Below are experts of layer 10 (counted from 0) of a mixture-of-experts language model. Rows are named router (the router's row for the expert), up (a neuron's input weights, with its number), down (a neuron's output weights, with its number) and show model dimensions 0-255. Each number is 500 + 25 x the weight over its row's rms, rounded and kept within 0 to 999. Numbers have three digits each.
After each expert's rows: a language model's description of what the expert responds to; "mostly gets" lists some tokens that are sent to it at least half of the time. This comes from a sample of Wikipedia text that the model never trained on.

# expert 17
router:501489473486498529467532545518496498507501507480476531496507459468523467495478516502506481463502492498506528515478514495527475488523490469489483514470481439527448462483505536474502479527465498454514565493511506456531480480452501505497473492515476525515509444490515573533474496482480512478500480515506469528499465476496494488493510475461506486513466472470485558510457500491498478465530495471516523487497501471469518497480456505520485537464456497555473527509474533484486503533452513500520510517534492503487525497505475479479536498493538510511488437516487511516481505558502510482466517550463529478517446505495526507474478538518468519496458482473523488498501449523483520490498521494454479498477539514512467489511509504519463511526491541499513528537484514473447524501489518
up0:530505513490469515459520529469503444492487489507526490522466484459505475501484497487509481471558512476500502504460513506528481517505487487469522515545515491513438524480520457532520468485539463514487491477462526521535495535474506528522519488504511481512463486475496468503460506459454525484483505464467526553484523488506471488532487520522496507512486512508459511554492523491523475499488498508496508491484533513502503510491461493531468478455475507539443514492523536533483413493441477498533515474500510473457468484525500529501521484475538490456504471561460522503511536529505529488526522503497496511507514490532495500523516532508512512494469517473466509466443497492463496505467501509533449504497466506505496487478459531472525517488478472477497524482452478489499472500490506
down0:490498515493534515541504466533472526500443453477517488536481519539521456504486528497498513530480511470484495493475529463533533460470514489501493498488530475483492503500487463542529496490524509512529521456501493504529480461474516506481528493478480517538512472507477502490539516480485553515483514455485512438515487484517502465501474570491473524468555499550485522504502510490530537479493516513476541496458477511516501505504502433511534463514496486513495456486480532511509495487440479564470491528547492486518476534454512481452564521525544519533507516530508457522518519511504498472508497515470554475491487508506489502510503448498512488499513485477537479469456503473498487513486492509521512513524461519487519464509475495490485518500484460534497526528491494487500493524509515
It responds to: Year and date slots
mostly gets: "died", "born", "–present", " =\n\n"

# expert 16
router:493455513473496503513507545521491483519507496491493521509525516506522542487485482476520498482530454471528509496495533522494487472481479477501515528497503486463471454510501541499503480523487501512554498509524492458510472473488472483486516522499486543499518460482510491538467537509525481508508476513502483499497515488535477486507518503486519524511459514491493550565508498530474488459542541462528533501489502501485530492499508493537491498490485450524476506482491534437480520539501519493519533518521490506470536496514483541488550443493541494495493497549466441500496507568551505518470509511470464463513471493455501502468475488536472502475470472413529458495485474525501518506493492492465469508463501459475495482513497494487468511532493534484536507525505480462459502467486494
up0:500499510520472550498513522508513488530484497453473470469510542497517444527503474459500463483491458511535467520499494529509508517470467462496510492471492519536500515546467486510528509468461500500540464501537487506512501481465495499494527521464534523526488481492469500497496546464528499561515501497527494478498471466487472550507487447516475529525520502464467493480511513503520481498493492512505494523507542494475503521499501507460483543512509485502455464482502511497470433478496520469503463488532494501499496468508478484510486471479536537540482506508491482493516430481558516492456489536480529493491452486486493545501548475506452520458485524473485495499475517511487475468536510515462507490490524453548520518498512530510515522521489534448518489480526500503485528516442488
down0:475491485491531520471538468514449498462520515473482475502512475519511520498473521515520476473527521494510499500475508489446514509512553514522464521507540473454500489530497550530493497476494527494502499466489490555461494460531507496531498521466481455512520533528520542521496497485505518523510510522538513490475503457523514477533475494536462546549416477434509531468506484520507494505465535485541519437512454526513534507492506510484526499501556516491473513510547532490498504500507439476493511477496517528505519500494489504542506505503449511461491504476530490486538486514509486495505509532459516540469497507466464495520531482531490529493474486523478520494527507523485530522518506515518503551475482521479471511489506488488484486521513510534461500486518541539485481490517534
It responds to: Dates and table rows
mostly gets: " January", " September", " June", " July", " December", " March"

# expert 24
router:417483502457463511485523565522507482503486512521513537495495517430514481509497478511541516496498480465501529469475510485447510469509476489491495448490524475488481494496491486505520446519482494477553483512484515494495498494469507477502505489467507504524519486471484501519487503494503492513516502504489487497511452498494480500486514491466490489499486491482475513525507506494514496424512510500562508485496482474503529513483496506468496498488459495494471522511443516484499485485466481479520506530535494529471543499499538545450532479528594471492586516585508495503473487489554483521459475523492529469497442526488502474473502525513494525491508490468528478540490466530535525515503517464475487493505504526492473486529498527491505530526502522510523505477506501487471509483500508
up0:478499532485463492477475510480478486480507493537507512528515536497517512487483471517550516485473461549514469457540483524443529502483462487486515470504475551496549523471523501491502480501482521500480489485481534542518491478454514500503556535545493500483531538436511511537490462491484495455499506496528530520505528458491481491510478517491505533481488492514512533500516532522505488500484502527508480513501516520498514469530497503508491503518462481492521565499498493459499503478540490479481475501472510514464499535447501529473457481547515476492479478467543487516529508492471505530499514546497540463538476512452528457523457496498491505504499501506496517534526473530521441528520539543475522462491459486486509524514510501513500519478483486468530470517472543501504541498515451
down0:488489469492510551489495520443533518507502508454482517527507514513481441487516493529545469523515494502519528458530498487521475461510544467516523525505545479494467495476501534494552523518521485443474531526483469507491505521488526520516481499477499526545487481440509481535523518539517440512471519492528537483503484492514466517531466476516537496511511518500449521511520499525481499512504489518449494485470495545523544469502509517497513478515550477544473493473487492521512510490480482525508467473511491538504453491513470443524468518505523531418481541499502523521462489482517494481462507520504476502491507499512459486482506545496480507506510490502545557505495505493509518522472496465503463508471505526450531484507497534490520464523483521526485472521512469469489519505513499
It responds to: Table cell contents
mostly gets: " FW", "/a", " Turnout", " JPL", " LINEAR", " Swing"

# expert 53
router:462497491494543494518507517478480509485521461463522519500483490466511490536506485524510495506482487553487519524490511495513488483549519450510534521489532501460469478522453524455490491532492495471532546487504503481486509472502503485517475442495489494503499492485485527527506473475475478552488471498499485535536505483488521530490502521472494513475505484504485534556503515465473478517498530476537539481478506502501532535508487500496490477495489500532496532507490539476511450515481483505491510525536474496420562501508536503461514493537536506519506469520495484508460492549538496537406525505501550473537477494499494446440495509518453501497488476466538498497504488497486519483478511514508488497534482533482468492510496490528437542517499543467498484491512478496513519461492518
up0:491477538509487494489462475527495533507521512500494527467447495509528490505497477505490501490455494498486490483511452518541518496484516527550502480526516496483533474509524532491465468492459508507498489493504500507480581444492498511473531491500510498457523475488505529507504507500515533481524493521503536565484533487487511495487471474459505472507520550483502466534535488513535498532510491485502524477520489496514486504541483579485518474470509466489477539509517538525514472538535514518486531462467483503477474479530481522511464491514500502531483501447489467515446512535548482505482542539508485477509439494470492479512500497449493528454442545531517504500475536519502513475457484488518474488522500509521482488511516568488488490517462515502498525520500457495513495536488488
down0:480502492509501473480518505504451484500477468525472498482506486508523512460520459522458517489493503508488522525506487461486501479518538477467521487536491527524483487501481524477510505536492480535544464501507528502518538462487508509476473502459475483501526468494473504530515457474520505561515510521499529493494482519516455535473488507477536501456472510519483545505476526536502527506529495497523554503528466463534520501496498512556435541502537497517510466478483495531484520456520474467523510502505515512455449515490487469568438554525475511537454505529517519478482526490487540534478485480529484469493495512509538487516514485541497515499513534459480553526506506513514510490531516529525494487488487564488494509469537519497494477491512502522462509484509527483527512504540474
It responds to: List and line ends
mostly gets: " –;", " ISBN", "   ", "978", ").\n", "]\n"

# expert 50
router:516474507486506489511476512472513511468485478518513464523456476515524501531496514530517491535523483495494503518497491493518495474528475520475541460519496485491466455486487496492472466510510484462538482494448523456517432464497510500506520468522476539534529502492472551509485517499489501535516430521562476526533487459491493509521510497491507487519460480513512523469494535473524500496508518505535528455517520485473534485498486507554511470474485508499488527509487539474463479504488541459481497504525499518479513519519523506485475455512529496470501476557470486524490472515501484510469521509460493470564452479465504506487477547472504543466473482470514485527475497531442513503498530471439487524474495486460502498538466489510503470546473518507490528503487529500485525481463507
up0:503502521482510507525494529463536495490483500489489531505522528506485479489466481501467495485534538543506528490507461515529481503515468534464468469487511541491492448477471453513514506484486494486515485515497491504497514497538517495521526519507508489503513521484468467490483497488478493482493453514448509479535480467500506479488480535496484479479480473547460494464488542465537505493505476498519494508511499484482495497516462512530528479538518427443510523508501481481534496458555468497506530520503464509509448511527511459500546511503535455507488470502493489494471499482503476471492480520505463469491523497470483481488516584473447559465477520473500474498470486494492509476506517480440522500488578478500459492492478504466492467537489509511468539484545476500459500504532510
down0:476493488506525492509474492519494514527479521490472492526504526522502503505514470486510458479469482508448493503521510494511529473491467536483488506549481494496483530507484493452515505543502481484509475504462533513431545486477494515497464508491470515486513473498488510513496488437503563488487483475489514517438509499469458494519516463462545502486528456490505523534505431522488466514485526495461482452526540553465554535522523451519447490506458533489509546484528513492515499540522557490517510502511530452484500479470505492517538500524475492486514494485501490500483488484529517501500494486528516465514493527512515484515528505451501487488498499486509497509524499499505484520513489482514514482533528513538486506468542491526529554433473480509502476506512508455473461545496463
It responds to: At and US places
mostly gets: " at", "At", " Los", " Chevrolet", " Columbus", " Angeles"

# expert 31
router:504488496516467493513492470499509510503484508478507501548458471506515525543535499502506504505483493537490507547531495505524480477503491507507534487485517507506429410484446473505477473547495484466508526509494502472493459509461535507498472482519512529542490460467500497510505500484499489522511507522513500525558460500487515484478536525505519499506459495498487542473492497518485475498536551493515510515493498464467544501506496526503504481515484492520482515483451544459513500522507499495496511532552486481464547491509499486441504476468526504490541468542509481497508477498480487490467500521506534456537509495506529484405476476495480509491494519492515487472473455496467498530477544500537488532475500519471480491506481510515482485528476542518513498529513497439482536461455542
up0:479521493498456510510502534466478487546525513496524516475479532494455538528561510553516464521466465506507497506495504514530511465500520454475474473481513560510517483502480516527484524491491494512515467484524471492467485497561480491468482492513500461471482457500511494502518491477492513494505542502525480501582461465491509466516517507487498531493453491495522498518461517496509501476454509477529531477528517525523522459564522508563466487507500487500488477544485513500511502522493482515532500527497501492482495477526531525502517465506466492510449497496506454492513495495512514533544479455490496496502497459509504487536537506479505500508503541466469497484460461522518469501501515529545509483498470520507477422512453524483496530535515508518479497479484547515553493499480491
down0:460455507479516483498511480521522504464489545464481496489493496528522507514499495520517492504520540467511554519503589511532539464515491504513469481527465500563532502503494500541511529491505525522431476493459504520505528530469516508477494477493496492531534516533486498520515502522445521499515546485488488531525482527509509513499489481531496499534496529501476489502437540494509466494449481503482482446468486513508533476449508481535499476500506462498447535483516491482452441487485504540507536507502494458477521498481526539518490515533466478495497494521509507503510469519510532564513490442506474472487537493535514491465531519479475510469507519533516519460483481482517494478493479493503522542478510504501544447479527507502476505521491494496492507502478505538483514505504481
It responds to: Quantities and counts
mostly gets: " eight", " six", " twenty", " five", " nine", " £"

# expert 21
router:462499505487522526506457494529519481490468489479499494490488494474510482537490481541504489523522493489502525516486497497490494460532489483458555481479499476524476460523473515479531459508463488493500511507509459475521507489469530497499491491487501493505497512473516518549508530515466502510529502492558498522518454458539509522470486504444476529518467467457495566539482519510514458500510543498513536484479519475486504503485502487531492480503504500537524532532458553444494462542489479487511497517498472518451516479540485529502531483531507513446486467520492484468493462541536481501490506495482511470511481494526533486440513513466496532488499500484557482506491464492457527496515515448514478492477501524479449458512490512501453540512483505494496494491498489506460532485480573
up0:522502515504484507514472516484511464453510520465526530473487464510508466504468497510485501532491483522506454508503469475489472460494526462494499483526487474531462501477523535487528505512496539492480471514500486454529506488498493485513474499516515541420516502494478508482481474484456513479490524505507496511465498536542493460506498481526538491519505531479514492467497495476502533501491525475520527480478508465473498529509542494463498498522493486537480515496505501510523489493518455526546461527498497459517518525503531482499532515539500512498507538494504486541507508499487522392515478508504538498479442522514525484495497550518459480498529492508510531491510497467509485497471539566502445494438504499490512466502500468475512561539513542531458472499460465480505514487493539
down0:480489502472533461480501487551449538533479495487551490514480470530512478519535516522491498493532511527434543487477475548503511525498518460535468469478473482537475520526477536468538474472525508513478506509521496488521545473501510482512513504502459487498475483482465510474463486515501469460478475489466540480484517471518507494500503565474493490518465535508480489499518536457517513531523527548532542518511526465493528512477445498482493526483507437474538480562487469526579504506484510442509498456481494493493499492485521511550510478489509513474501508484484531524507494495505507523479537492532509506496455497504478541506491525490478503492485486503538524509494519476518494485498507490466503536508521515471507496506499524485511476542478513498475492526519555488465494500459498
It responds to: Biography subject pronouns
mostly gets: " His", " He", "His", " he", " who", " appointed"

# expert 8
router:523498507535510488506486493549510459458540498502481500500487477495507484526489497505468502515446459509522575514494489496521471465524507484462482467479515476531474474493478536511508468496454489494530507498470502490486517448481530489454518489560466520514543474492468522533475494509496504516521476487523483549525531484488472514510498525489490500514488516462486524564487459486490480493517509487560519474478523503485574496486500525478510468453454513535484529521474519472489461496462526505498515539504495512468524493532466495495543459531491517473501503505482461465440449549526521500488477510462510469508478505502514475491454526491490524486468522493519483487480488490485528516498524485493475496485535485500469504490487564537479494508497527495505501531518518466538509468489533
up0:465550533506528513533489504525535494437505503493507480450486482512526457495482468483478522533462511526489509505487543511473495484493473486494478535521519465489469489472514508494520479466478501483505534421470500474571487513453528517472494526494514521470510495520487509478494477549517491467482500490457504522511479494489518508532510519508529501474496531506488477475493518502512487484484521490489515520453532494506456486546567495500470507519508472512543527496446482488465467471454513449491489531507497546484513511504522489522462515480493563459489474496430482494507460513465532512492460526511500462517520466468502505483513498486514513475470559532476521523519491487508497506502514456523516445487507459497500491509508508493502507509493510466470521461521513490527498529498459
down0:494455536528462493474509519514530502495538534536521541530488518497487489508510488474510500516487474516467493487487519525544533474506534489493507497533545512494520494490516486530465455501484506494494493550515498493470475471527478510510504478511469489463504480509482496510483517466497510513519495498475496495499523506515503499486499450509438485527496504485478521513505448445527484460525519491504483523468523515497543469453503491506482482520488465511508476513531473495522512508500565506547471480503551437459479470467519539512472525541463516479497517534525506504470511521475523484485431518491485496466520523505509505493466541515496489507497466555498501487499489539504464487495489512497545458486531446460513517544476527509486511488469457447502453557489485494548489541494507
It responds to: Era and culture words
mostly gets: " ex", " Ex", " historical", "Ex", " Modern", " medieval"

# expert 20
router:519502506499551472504474534488502481487509462514500477504497489516485486490500480530482510487492499494523548503509474528544498480528486534462528447475506459514497438490468521486472454507494497447528516520463514462519484463482559462511548500546456497501523489488504528491472529508487495529511462470503462522540500442498473537487498499454520512514470482494473503505495521495496476491544532474537534472504486476457528514494455477506458500462493481521513537535471523465490482514499520477499500532514472506462501482481559514492530473468496483490518513532496467491507487501491484519482538552482513445505446511497501485496487505486527529472491506500516494507462499546459510522503503497473476538470484513467435455518477472503506497499464532507535521490493500478481504471496549
up0:490529538474566495487515510490521495477510477536466495498487539536557530540475504487547502533490448486483520509488510477500531501509521501495487503497540469454518485454473486468548483502518473482470507497479535471510504529510533512479515489518505512511479495484482504516508556484536521504520500475484509532472459484519508477491510502469508524478459483511509457453541498530574556502562504510493493497514495497487537452470480527505510512487500493468496512487531535492435488528495486530492521502514496493516448452472501492505495512446508449471505486486528535501488522487546483506472530497506528462482497502452486472540515475506506501518466517523486482477528524492474485525510550492543531430492484488464484503538490510484475501505462491484525501513507510493513524537515500
down0:463503522552470515447482500527467488440528480497516521459505500512486451478481499516497460500500484477504519474491512522460520483496491499470510523525485489478472534546485476497525469514504528479488480520505490547488494505545473479530477508462485505517485562503490481494522487513475483526476484552503541504498516506504492528511481493456499506524485524525530547488495502480504524470488511484519515475486522503480523482510460503443490511517472514502491499459466463476510482512490504468504518515557502521476506536509496515543516496496475443504524511549470495488552525496465472447506459456512500478459491558506469484496523540492470533510478487535452493505469489497450502510515510572502519500480510494487539481523515524484534512553528498524483496504518496537499534499516434
It responds to: Surname pieces
mostly gets: " Beck", " Harris", " Fried", " Wood", " Walker", " Kirk"

# expert 12
router:514492520555510497507458539519504527497487471502482479548499477535504518504491527508472529465479462525497539496492506527524530500527481498493505480487492495520482460470462516508473466524489468468534497500458506465527485490502552453484553486536470498518544508485485536512502511485494507485523476511529472567514508455496464501507538490453521464502456468475483510493481522472518489481550544466548520448537516484483530512474484468498498474463500475512513530493495526436479467482490519493505523540513488501464524504504509528467538475471496503496521488535476430497513491514532475514486515526470475465526478479475519514492477508504520520470486528480525490495456489524497522538489517461462482547462501502486482489516450479510490510524488512504526515498523502501520517447489541
up0:509509533490527533484530490482487493489483502425500495512502475533543524510510478517474475481482466511505503484513489499525516516569526478472509507498433470515477485510453529509490436502487485517531457457511503500448503543524496493515559506489508496524531485477493533506500504465487490534501515499491508445542523513485470574493541488508529491493491495478484506458496496543525544505502501476501541515517484517498518544486457510529520481533532507474457512496501514472523500542504501516509491533514468506503487465502509493499508468490550528507512549498492521443527515483524499501494542480506496494514504454494499501473491531559494512502501531522494516486522497500470488478482505495487513548523588513527511525502474530450503537507508481496471517480545524511514507516538536
down0:524479484514487470562489496506505537435484489452529483509487522518485494483478508496471500512488515460504567525553541491504516534455532507535501518487460495471536502499482484521495454481519516519564485532535508502506507500503540489540518459497473522500497482520471490492506501513450473483453497525487493539459512493514513486506470488526472496500480505492522469491511562520506516507556508488544505512534471470522503498462494470479535478530509503472506492498471484475521497486461534475500461531516474480500522469535507512469493482499546451495530494508504540521493500476494500523483466534499536510441510519523490472505514520507521493466490516547513445461524487475487521495482497494500476526462499487522458483510557549525522523513481515499505534479449499478504460501515507
It responds to: Proper name starts
mostly gets: " Middles", " Mind", " Dead", " Living", " Queens", " Ever"

# expert 29
router:517506494508528496487458516508503480482499464517497468519477474490506506509492501518475536489492483506515533486512500566532444474518508509463536477492520471540488449479481521498492492511495494439517520524446526472530491457505527465484512487552452514524530484533466523513490532476486521501515464525516464538521500470509494520511478503484512470514468466463488519529497522470518493497546543484550502468547524442506533519510498501526460479436491484514493501514453533466506484499476528495502511509516510513457511495474533534494509455482498485504539496527486485467494456552490486499488505536466471480504456495496509513502483491465480527484497532484519505528496493525483566530513516470485514542448490492485470487510471482501486487528470549523540509538511498479479511461494509
up0:506522490465510482509476523466506497457504492479456463524463469510504533537511504542515520508499472455496533504517522538496497518472515517490523485454472513493511495492496536493470478465530490493536495546514491507474521552497543518502513515520465483574497502500507534513507517482488488556540490475509514482446464495531517481460471481485492519465475481483468491531530497485487469500489529525486510517501526547507503477490501541527481495510522484487485453495503478515504510502540505498455516523531497540506513517452491509520485504494532463506474515485518462502477540511502455491521467535505458482495515507541548495502526478518465496477504518509455496549515468492497491518502503551482514481512536451515453464511499482490440496493500536557517478491541495525507545502570526
down0:479550507469553488537536488521523483484469537500517516535490478513481507512524524484469491461496523509515488512423515484504546513479503513490521497516474549492521507509494447499524537451489481492506505477514448525540467490513484549467505485521517488543511496509513569483493492490512488451501468527477541473506473522479477477497453543460524507519505473539495493506482526502484492527513526472517536476510516535505484470511485468522456513488514516489540534523496520496489484557513488485518508530513497505509510482486486470504528485525514473494544495521487525531510516503525496513511485510499473513488523543488534436492471494523510558546502478543515503489503478510504489528527529512480467451501488495508504462505531531523445480463538561504510485514527544507480521535515512
It responds to: Surname and place endings
mostly gets: "bury", "sch", "worth", "mann", "wick", "boro"

# expert 55
router:476517503492496485476491533515487475501460508468529506498478500411495505486487484516512486460491517530458546528455531496481484496532502488538528496462489468493467442505482509457504499534519506458496522496465534461483453463511514503472474480512496503510502455503482529520516467478487466527516485534497467524527503507528507511508515486485528510508482505503501508516470495538464502480536529485525534510477533478479516486507501523512523502483456459517504495478485553463519500496501497464508482508516494500443579485514469499459525523504528504466505482525482466495485508520515490459481500524519490506493418487537517497496464491488451517525493501421509462487496488531511531477455539511532517509478485479478451475516452546508475502493514538477494510525492510488482524497485501
up0:483543503489500506471511516519479473518484533478540545514513559452501517524501486530487488502512529513509458493474527507500477441519521466514537514482498523487506456487530514513485508530510518508491490445513524510528468543509515469490514507510515523456476505516467494487548498506484506493521495510496494512523467486516544504485463512519532504508465503460512480508522488505472487508452447503514460507461550477468486499522478506512511496495506495448535479480471527493469465479498473499494475499511542538460538460537469528506567521491471526483513525493478489506534457489531485531512460519483487519473488515471438489451515486448508501501515502531490525471499469498547499503454487472470495536515465530522532489504502510532487506517456505452514527492524461454459510508527514
down0:511466487483542501455511503528499549555521503509488474526535469527520482458532507478476488494526512452527472508465525517505509528482541488426536483459500445515485498491489542470508554517497504504494511480529533486511491509467521511522505521493498511452504525505517488526437525511496499468494511508498481501495518529496517555512512518535496526479506477501499439491477541504459497515476486504523500490493449474543478477508444477510480496486500482527544478513464472507493475556529493545496537478475494475529468457489484515533472488465494476540484480480506517508489540504501504502521497431476456489502510480539530526537493490482505483496478511446507509505503476528476491493526513511482523484510479476531525522458483504515491509533474533504515511489545489483474512531483551
It responds to: Date and punctuation parts
mostly gets: "'\n", ")\"", " Viscount", "//", " Clade", "\")"

# expert 13
router:490497472496497514498505503527455509490466496498477470535481469494486536491449515504485508502481489553504550509476513499525440475518497484491513469483538462512508487476508540501524453509473482458532489535490504488505473493457520461521484487478509534504520487484486559531516500540476498502508475544526500524524484494519492502488520504472471476515510487448523570550489512481514462473519525485523522463489517475450523485485465554531479478474503501508453516524481571449499488501448516485492521540522478515444495497497501518474513477484483518458495482503504486499493473520518506489479516493490488497528515517490513496449475529479449518480476496472523468497473478495468538523505543473515472487491538496491455464550495509523473530530470526502493524534500497494472530462486529
up0:510487502496488514424506472538513521527485517499516495524517542514460551435493526535489492464508475537482487503487502533491522480498492540507510467504476486528551482538483470530526537490550470483538476488520541483517498518475528495482502495476481490508486504517480511481466518515483519509506505493492456541517464468493465489499521493473503503491451509464482472519480477532512490486531527484509493475487499530504495499487480483507472457500509544497525502484497477477504519487489505506513517515494501453428482500521488494519509469451503477512496461530501516495510506482478532522492492480470529475519479535469541507522501502474447472516486492507499452570509514483508512442507542488494551451479493540478477520490456524481488459439531496485537479517524465530525523458468517
down0:501474465507439481528532492497459473468479503492496499487462512497538509517539464474534478534473474515516482509521499515507492508457515495459502506465529498521450503463502526518485486500490480508441493499514468519483491519499572521525490481523488474538484500517496552499529522491500518478506515516523525500502533548437521524520531477488482507546483520438500502513512486482516553469465492498499505491504477468551502523487497510486531531501492475512519515489510508485544489508542482504522427490499459495507519505454473477509529518532432518487512516522531518510512482507522504469483482478524525531486475531495479510509509525512522501453474464492457500440511485486519470506495497471494492491460510509481490483471480542582504515533497457520480520533528495489504470508481475
It responds to: Prepositions in biographies
mostly gets: " worked", " graduated", " in", " studied", " graduating", " leave"

# expert 60
router:515467495484513492503488477522528462469516488527489495501448529481495518523469515527521515492482476524516533491492512483467498472541493492508488497473514438518463455514473498491513466500497490526497493494467495448517513487466511520501512459515475530518531507492469518513493540500494483518542456504520494526503490478504489500486548536500495473535510461458496469491494520464515494493530514482515506477487547491477550488488460522544493497450508474519497546488460480468476464517484503478519540544505496533439517518530477522494547455498489497479510492518480476496473484533515534477491501513459507444514497520505552476494453477489507516514436501473488506520486470490469555534502505453489477496451511502488491479513493509554474499526453532468534529470540509482499503470453522
up0:535463492507548494505505510508532502475460495503503490513526523546509482473510478522447519547498463475537511477537522509527482523550498529546517474517497530458495505433494479504491489509461525508486462482528468480528523496476538516516493476490485487501465483510516529457536524481502522487465518492447521526533477526467455456498511464480473525468478472487539504550504502484481509494476526493513522497479491493478548512469488502540508503506454499494471479505479472478518511525474480478484542498494468475534535502505489477499538513486489506532527498486529465492470494485490501487530510462519438471502487520505455524518555501510475494483478434507471490527489499502482517544530551494493537534485504517514496500491494495484474506490492494514468477508465500544484456444490555
down0:495481464478477484542494488529505523495421505472512496496536511510481499449485456498508555504462489512512490455470496506486528513530510491484451524465470489504485507494482538495495478526494492495550459499542491504451537476512524502519509511504514485518484499533530549488480513484519499505514520447543493509501473509478503487576479454490480514492523521512478479492524514494520498514470529451483535514509470503474519488468477497493470526467506521458527528475496503503505495523510464477506516476547525492516485487476466505511539522472448529466509493469533534479492493499469497522518487503509524474477467501507505481538471448513522449489479510511475525491507528493485522521524456536499511507503555512475496537510483511547507474539507504524477513436448477510520457449487515
It responds to: Nationality and military words
mostly gets: " Spanish", " military", " Army", " Sie", " army", " Arab"

# expert 40
router:468525484504535479544493515472500516481474488478511498527493516515463523537497488519501476502487486479519521499510499484534492504545460476476572460496519485516494500508473521466517485536491504471510511525507515462527473501442530472517540494448465519520528495476485537508479510553478447514517480538499468507490486484507497529519524497484495486479478465453515528544520542494539482475535540477554543478468494491479530501508494493505493505498501509497497550532500487480478447536487520487521511498549488528464533480517489484470517477530527520462508456501478482492494494553525480471452527522515539488523486466513527482452501493530465497466521496482510466488489501518485487487488524487507512525471522513480452539501494526515469543504492520472507560496494490456441502475479495
up0:497485510483490529478472537513536547539486474480484472430479543507467516491508554463495499492505504482501480443526474515490456500476449516467535492520501552476510539505495498524523507502536455487485532460522563472514572489502536518496469491538490488489487557455473500502517512550560509501496512512515505502509531505486522554547481454458526502497500496509517476515540507473507468525477490492545472498507524492545518495481490519492490498471467469446533518495474487499475522490472500460508485473487468512497512495524494497485534511487511486479495544503500503526483500521511502480512514496488542536508471497471501502504535500541513526499457486449463527515519512532513520466511504500502529482526534525520511496485475491489509522523534527495473548504492529508461495505527486
down0:474539522488498479505485511475530498497477524461495479461483500487485485493466511472534531528495475502498511515551485540459553508543444462468475497543503531529523504528473501511528505526483480508488496518503498473490512491504485465478470490498527486501518516507490549509432464518505480472498505503522534522515475473500515492493531486482511553508488501520485486513494493487494492539494513557496479556561487462466481438537524468474499498487484527501538490487505490502540549513458492496468521485498488501491487499510446464484520478489481558509501507513509514536501472532529528532499525487486497431502488482514456468464490464513461518496453491489479503519466536518459460479519468497526472579503477508504504528495503485523512524507505492523520498517476465539507466526484499
It responds to: Auxiliaries and function verbs
mostly gets: " have", " could", " I", " has", " does", " there"

# expert 52
router:519509535486490478492488521535495420504493497497501479518516460486527513566490499514450512554500500519510554536520517470515452513496498500494495440517515483506461440520496521487469463482435461486535493494491509531492474502481533496477502488515503497500548507487512514488488487495502495504487477502525493543516454506511496497531536552439489508511458474489465508520495533459480486500519504511510498487483504491498539477492468504512527477485486489498475505520483509473488497496523521478524532494510485553443516512540493513464543498499513502466500501534488478503487479517503553515466511518487476480523478519526545454489497518524501517512476522479542484464458480509469519546492504464502453505480497512475472484517547500524472521514454531513531565504550506495478460475514516
up0:497494537505482497501502517502490496480512499468462488510498520508501490531469497520473547530511516502532519428516520512463469480512507494492529503451448525456509492502512454466514480497522489477532469505472495530523465451480493485489491530517458482512512539513517492456480498486515490502538474452462545466496512483530548502490524468485519496471520532493534535492514500460531513503512488525485484514508494512456492482512482498469444559482496494463531507500540512506484532470484517481445525510526539486475490542499523516512463485498509485509503450456517524481503493492525528527466467526557498456515501425505474531473543500465470513522536524502486505486473471483495472541514498454477493487489525513504532490526489529473492516484479550468497513505528475505512480538491476
down0:530476478483476507469503468494472488514506538553532472451508510535546502511501483478537502524519496494478443527487461498511504504551501496479498533459494503498497504506476488502449502494534513500501522523527498485519525478464505521548532496506497514449493489487480530443484532469469488480522498493527453542519463527506525479520454481541488509500457582504520497513533524539498508500474501515469515475520507499473497491525511539509482514513519506506480416469495493488495458458470512537507507513493495501555497484470527520500501500534518498531511527536521534553502508504504490502480485495470536512458491530503474539530509509513509512475556470499511533502531442520481526536517518496525490507467525521464500483507521515526483528489522488536451488479459492530518516514482511
It responds to: Music and albums
mostly gets: " vocals", " guitar", " bass", " song", " albums", " Label"